Experts of a small language model: 9 layers, 18.3M parameters.
Below are experts of layer 6 (counted from 0) of a mixture-of-experts language model. Rows are named router (the router's row for the expert), down (a neuron's output weights, with its number) and show model dimensions 0-127. Each number is 200 + 40 x the weight over its row's rms, rounded and kept within 0 to 999.
After each expert's rows: a language model's description of what the expert responds to. This comes from a sample of Wikipedia text that the model never trained on.

# expert 18
router,201,220,159,251,205,181,241,242,151,229,199,186,179,192,173,242,149,194,258,128,195,167,142,211,160,176,192,137,193,188,254,97,282,133,177,198,192,212,247,157,212,174,214,207,168,167,181,172,158,223,175,217,259,263,201,188,133,144,250,221,248,190,148,164,205,179,225,187,175,153,191,173,174,265,160,178,175,89,216,206,165,178,158,136,202,213,171,192,151,186,197,182,122,251,180,229,184,251,202,273,197,183,150,184,110,263,167,192,166,232,197,225,255,186,224,167,194,224,208,279,177,328,210,200,174,190,250,182
down1,230,198,260,170,194,158,229,166,207,231,206,183,191,266,135,154,162,181,173,235,161,245,126,221,172,227,217,165,213,163,152,191,257,185,193,171,222,257,196,168,197,190,215,180,168,221,210,139,185,140,182,162,220,143,235,229,201,115,125,200,155,190,120,162,155,195,232,204,208,216,180,287,222,141,259,190,162,194,257,166,215,292,210,233,245,270,275,196,189,215,117,230,266,187,216,241,221,216,173,244,187,209,171,205,195,179,218,185,238,262,161,193,197,258,233,211,170,187,257,237,210,233,266,225,323,224,286,196
down2,205,187,169,197,205,232,134,197,223,150,221,199,159,201,189,143,160,217,164,244,259,149,224,224,184,202,249,303,191,245,161,193,118,148,224,188,105,221,247,144,194,166,238,152,184,178,201,199,207,244,182,232,229,236,151,201,167,237,151,139,168,193,209,186,163,152,142,235,203,215,157,187,201,200,194,234,207,253,202,200,150,167,200,231,144,196,131,185,250,296,151,243,163,197,203,257,255,268,128,272,262,285,242,231,163,223,244,257,219,186,215,212,157,238,270,196,216,230,234,253,251,142,171,235,218,166,234,200
What it handles: Word-final suffix pieces. Last pieces that end a word, often before punctuation, such as -ation, -ity, -ouse, and place words like England, City, League.

# expert 22
router,150,326,166,194,228,160,272,152,184,199,167,164,157,216,278,162,120,194,108,128,133,173,172,151,230,164,182,174,208,227,244,178,212,235,183,107,210,205,215,215,169,194,166,172,201,166,201,207,234,216,259,188,254,175,199,217,236,222,192,179,152,204,190,143,155,159,184,220,206,228,188,220,255,212,201,195,166,193,241,232,184,206,184,181,231,190,182,124,234,273,179,224,264,252,223,185,207,182,162,200,165,195,182,233,163,200,95,265,188,217,275,185,193,190,155,173,170,210,101,267,179,256,158,205,220,174,290,213
down0,199,233,202,192,195,146,188,215,255,210,135,190,227,159,237,149,177,222,154,156,214,232,233,155,198,201,208,156,153,177,170,223,249,204,196,185,170,175,215,177,143,149,184,144,169,265,244,167,208,207,98,195,146,214,145,165,187,203,233,195,181,188,208,112,145,92,184,221,188,179,235,169,185,147,231,198,218,233,173,206,126,212,201,249,267,253,243,217,213,277,204,146,214,154,206,198,282,191,207,189,224,205,176,225,185,208,248,124,200,136,230,263,179,214,145,227,235,301,138,101,257,211,205,194,168,192,287,173
down1,230,202,220,210,223,209,202,265,202,169,196,185,127,164,233,174,274,149,193,133,176,191,150,214,238,140,193,284,228,179,229,151,212,196,147,173,203,154,182,191,271,240,212,155,133,137,212,165,290,227,207,177,156,174,203,201,198,314,196,139,145,175,186,159,272,196,225,164,200,281,239,186,127,159,213,213,144,217,160,208,263,221,314,180,155,182,127,230,237,210,193,167,207,259,162,181,216,209,196,148,222,221,175,161,204,169,256,182,184,116,222,185,186,267,166,194,245,206,249,212,151,204,170,212,172,167,193,234
What it handles: Capitalized word openings. Opening syllables of names and words after a space, such as Al, Ar, Con, For, En, as in Albert, Alpine, already.

# expert 42
router,155,203,163,252,188,184,273,225,126,245,199,171,205,210,228,216,82,202,219,123,144,154,149,235,201,172,210,182,163,182,223,59,253,180,220,191,200,253,254,143,210,224,157,245,204,147,183,188,184,171,204,146,193,192,196,215,130,218,223,219,262,192,226,184,177,273,226,194,205,109,178,225,202,232,165,164,159,131,261,155,198,193,178,117,171,184,230,211,146,231,181,242,168,269,208,213,199,231,214,211,197,147,198,162,143,215,165,196,204,185,219,241,194,220,163,211,208,233,197,321,170,263,264,213,166,183,220,189
down1,170,175,220,217,198,220,222,193,153,249,111,206,119,146,257,211,229,185,204,191,198,222,232,213,229,197,200,155,165,293,223,191,138,242,159,200,236,217,186,124,211,178,180,155,134,163,210,165,234,224,181,171,234,214,112,214,257,175,196,259,178,221,177,176,175,171,239,213,169,257,106,172,192,163,173,216,173,186,232,194,181,203,164,184,190,188,224,173,211,204,215,184,122,188,89,200,145,196,141,209,272,147,172,167,180,235,117,186,243,131,210,286,81,212,189,153,141,259,218,206,156,212,202,178,179,217,240,236
down2,223,157,204,173,125,236,156,282,200,223,233,183,195,140,278,208,221,231,272,258,206,169,239,146,179,218,139,257,200,165,163,122,203,196,248,155,157,177,226,249,199,190,210,216,218,234,241,203,231,233,185,144,228,241,179,165,190,183,215,173,257,197,142,197,220,97,192,194,146,207,230,192,218,165,202,205,262,276,145,161,219,249,211,134,77,162,259,241,217,206,136,160,214,176,227,307,255,140,191,172,247,171,198,212,159,180,236,197,224,186,207,165,216,203,237,212,218,160,177,172,155,156,211,190,147,207,173,263
What it handles: Final digits of numbers. Last digit of years and figures in infoboxes, lists and tables, such as 196|8, 201|5, 202|4, plus closing brackets.

# expert 55
router,171,225,112,168,304,207,257,139,191,212,239,160,186,209,204,204,110,201,214,180,185,220,132,206,186,227,271,188,186,187,188,234,232,168,106,229,221,232,202,209,270,229,125,231,193,214,187,151,195,206,256,181,201,229,120,210,210,189,184,196,244,214,195,144,108,150,223,234,205,119,253,176,160,252,206,225,202,136,217,214,151,271,160,166,184,221,206,198,240,184,202,267,176,211,224,224,215,132,208,193,137,205,222,281,171,171,227,188,185,220,195,207,199,216,125,122,265,217,197,311,216,179,219,230,220,144,167,214
down0,163,198,177,177,150,226,177,224,243,203,154,205,186,229,183,238,187,206,227,179,268,177,229,255,201,161,247,179,219,198,204,279,221,233,248,205,243,189,246,274,167,271,157,143,259,224,197,158,291,271,201,233,175,188,173,167,197,215,302,267,182,190,266,197,185,269,272,125,169,225,277,237,216,188,251,185,178,191,205,179,227,157,210,169,147,200,151,284,167,226,267,213,242,203,188,189,147,270,202,216,180,284,187,263,180,229,279,223,216,128,183,156,224,199,245,241,223,180,186,158,191,251,258,215,194,194,234,205
down1,202,227,248,203,189,171,219,180,136,232,196,256,254,206,222,179,184,194,179,156,187,222,170,234,170,194,104,185,192,232,93,138,187,156,159,208,184,184,193,199,165,138,282,132,212,173,168,126,228,209,215,223,241,204,178,127,201,253,196,179,305,226,281,107,188,269,143,235,226,194,167,213,226,216,235,130,267,204,201,173,177,198,211,216,196,234,288,211,204,149,238,213,202,240,210,259,198,209,197,232,216,225,120,91,205,190,178,182,182,251,224,159,157,127,204,223,253,240,157,203,180,248,204,191,208,224,225,234
What it handles: Latinate word stems. Latinate stems followed by suffixes like -ent, -ed, -ing, such as serv-, resid-, gradu-, sequ-ence, curr-ent, deliv-ered.

# expert 34
router,210,260,153,248,230,236,233,111,237,171,223,133,142,156,223,208,238,125,238,127,227,215,160,179,158,212,220,165,148,166,221,165,256,200,157,242,224,219,154,228,216,210,153,172,217,199,171,221,175,182,189,254,250,179,183,220,159,240,228,183,225,222,153,191,124,285,208,159,222,154,199,227,207,184,211,196,174,163,257,221,186,272,155,108,185,227,238,206,280,279,193,212,203,138,176,223,189,256,144,263,152,186,180,202,88,209,204,237,166,190,223,153,169,201,180,149,209,206,175,305,160,221,235,202,231,153,210,238
down1,220,156,202,138,234,160,181,282,200,161,153,132,180,162,251,221,207,206,215,199,217,259,178,204,214,201,213,188,172,188,216,208,219,223,190,276,229,187,277,173,211,172,154,245,223,134,229,154,204,221,192,162,181,144,243,181,223,128,179,125,225,242,251,172,242,187,225,244,83,187,104,207,216,236,249,238,224,198,153,181,226,150,218,248,132,126,205,160,124,164,164,219,236,203,152,220,170,230,245,249,137,207,188,248,270,247,202,184,124,243,204,169,239,161,209,210,277,156,214,161,182,237,214,244,244,241,214,228
down2,164,220,185,205,185,177,229,184,200,252,75,203,197,214,221,228,209,187,208,169,140,165,197,171,221,175,234,198,217,218,204,185,197,178,159,194,134,156,176,201,223,252,158,196,166,194,162,235,172,219,183,247,233,214,111,205,195,227,178,117,205,307,207,205,140,232,282,218,174,215,225,231,175,198,190,185,304,187,143,183,191,244,274,227,225,275,190,173,173,161,214,170,245,143,135,192,231,138,181,211,164,148,171,158,228,184,213,207,205,122,222,207,220,186,180,186,191,215,237,116,200,203,222,321,83,158,208,153
What it handles: Year first digits. The first three digits of four-digit years in dates and ranges, such as 198 in 1980, 201 in 2013, 190 in 1908.

# expert 61
router,182,323,160,208,247,193,230,189,209,179,209,141,140,218,225,196,155,204,138,163,203,192,165,153,226,152,254,155,213,193,184,186,180,174,132,186,200,277,233,194,238,226,147,179,212,204,206,150,183,219,216,180,224,139,184,256,163,239,193,296,177,219,207,150,233,167,178,280,211,198,212,226,193,220,269,200,178,182,234,224,201,193,160,200,178,242,181,182,207,271,177,196,193,189,185,134,222,260,188,228,169,199,222,278,125,213,199,205,275,197,197,212,236,237,221,111,203,264,76,293,199,257,200,283,178,210,261,221
down0,214,182,212,280,252,157,193,206,194,189,161,138,234,232,196,236,113,181,190,246,214,123,192,188,270,210,226,152,209,206,263,237,211,241,173,206,149,202,123,297,134,175,152,162,210,191,243,230,259,196,164,219,236,135,248,228,140,229,177,175,158,171,180,115,247,228,230,150,201,229,222,188,210,128,197,232,180,215,257,206,276,255,208,274,222,193,211,171,238,182,240,166,163,189,246,210,235,170,175,161,134,235,194,197,169,173,141,165,217,220,207,210,276,199,160,224,207,163,113,131,178,171,250,153,175,142,235,215
down1,265,183,256,290,243,224,154,193,200,186,253,208,215,228,217,199,178,186,267,160,280,170,229,148,312,232,201,116,217,162,221,225,155,153,246,112,245,184,215,237,191,193,200,246,186,198,213,217,188,144,155,225,180,203,230,162,161,172,219,135,186,178,202,189,149,191,223,209,124,180,227,172,161,153,152,150,152,192,253,228,165,238,223,184,181,182,220,199,217,239,156,205,205,180,247,252,114,186,175,201,193,204,164,243,121,233,152,172,118,198,166,227,257,184,205,261,130,146,137,236,144,226,212,164,181,166,149,251
What it handles: Capitalized name openings. Opening capital syllables of place, club and personal names in tables and lists, such as Car-men, Bar-, Mar-, Mc-, Man-chester.

# expert 52
router,221,207,218,194,227,187,227,210,187,145,196,184,199,169,186,186,199,173,180,203,85,205,134,171,221,142,157,131,170,182,226,120,225,260,140,167,172,172,192,136,241,187,176,245,161,190,174,205,189,228,234,185,217,187,137,229,260,179,164,259,216,163,238,191,210,217,165,175,184,177,186,196,234,177,215,183,238,133,266,258,183,289,195,171,174,213,259,168,272,244,178,239,209,245,147,162,213,182,125,300,209,207,162,169,191,223,155,224,187,183,198,184,231,270,192,151,178,271,216,243,133,310,188,275,181,163,228,278
down0,210,236,267,245,170,236,234,274,170,185,102,265,197,218,140,202,152,144,211,237,228,131,170,182,188,149,160,227,269,278,181,196,197,190,188,207,194,167,184,210,270,193,120,180,242,181,235,202,209,193,149,194,275,174,191,219,267,184,149,110,223,198,222,199,191,237,217,214,110,180,196,172,229,249,147,232,231,253,228,167,219,151,195,161,187,226,228,241,173,183,176,249,241,142,198,226,203,239,201,291,214,171,159,220,216,163,249,220,244,252,209,188,236,222,239,135,183,224,223,197,195,151,230,328,163,229,194,150
down1,213,149,198,158,159,164,168,264,235,190,237,188,217,206,100,196,169,168,177,217,199,197,208,178,216,239,168,230,172,195,212,202,139,193,182,201,248,195,205,171,185,174,235,132,178,212,248,117,180,221,230,191,152,157,158,189,265,248,236,191,126,196,227,237,182,167,262,203,229,196,169,235,211,244,228,215,158,151,188,198,238,267,236,157,207,139,163,215,217,252,138,110,230,256,178,180,113,158,166,266,143,242,225,268,176,136,120,198,293,198,110,244,167,192,217,190,158,218,198,271,241,204,239,202,203,151,134,195
What it handles: Table cell separators. Pipe separators in election and sports tables, especially before Swing or vote columns, plus party names like Republican and Labour.

# expert 40
router,185,240,184,273,194,193,175,116,173,212,201,198,151,184,248,210,167,219,130,89,115,109,222,136,161,89,207,218,230,151,247,165,295,179,244,147,182,159,166,236,202,171,184,206,163,134,148,191,217,243,243,216,297,184,181,200,184,164,195,199,176,229,202,190,204,186,209,182,203,212,179,225,201,159,232,118,154,172,248,207,219,236,239,177,191,205,181,188,191,291,201,204,185,185,238,198,214,262,167,233,182,166,234,164,130,244,134,270,194,211,193,199,173,202,161,197,185,211,162,250,217,268,236,160,198,159,270,198
down0,158,190,198,206,261,251,152,151,192,245,175,222,116,163,255,223,179,202,221,183,199,191,224,253,136,187,192,167,270,264,166,240,236,136,211,234,194,138,165,187,186,217,201,201,194,214,163,131,176,291,221,213,168,192,185,227,249,212,254,129,116,221,188,209,191,181,152,246,270,227,198,156,172,196,196,273,252,193,146,154,226,184,241,154,206,212,223,118,247,174,198,249,197,194,232,183,119,215,272,163,151,194,262,180,203,163,150,245,100,155,195,187,159,178,209,200,248,246,207,149,233,138,178,133,192,176,247,174
down1,163,219,157,211,159,236,176,207,166,193,158,144,205,168,193,263,202,107,210,106,220,180,234,212,210,228,190,187,210,169,145,195,202,169,248,171,210,255,208,164,190,121,228,170,205,157,214,172,222,173,144,262,163,247,191,169,310,172,123,219,152,202,139,214,216,165,209,258,180,211,205,226,220,165,203,159,231,271,241,191,225,260,237,203,188,139,188,123,222,193,222,158,244,173,182,241,323,223,195,162,270,201,212,259,171,233,217,240,202,220,130,288,179,227,221,176,224,206,213,194,138,159,173,192,161,229,237,290
What it handles: Vowel-led word pieces. Vowel-initial pieces inside words or starting capitals, such as in, un, al, ou, as in Alouettes, institutes, Herald, junior.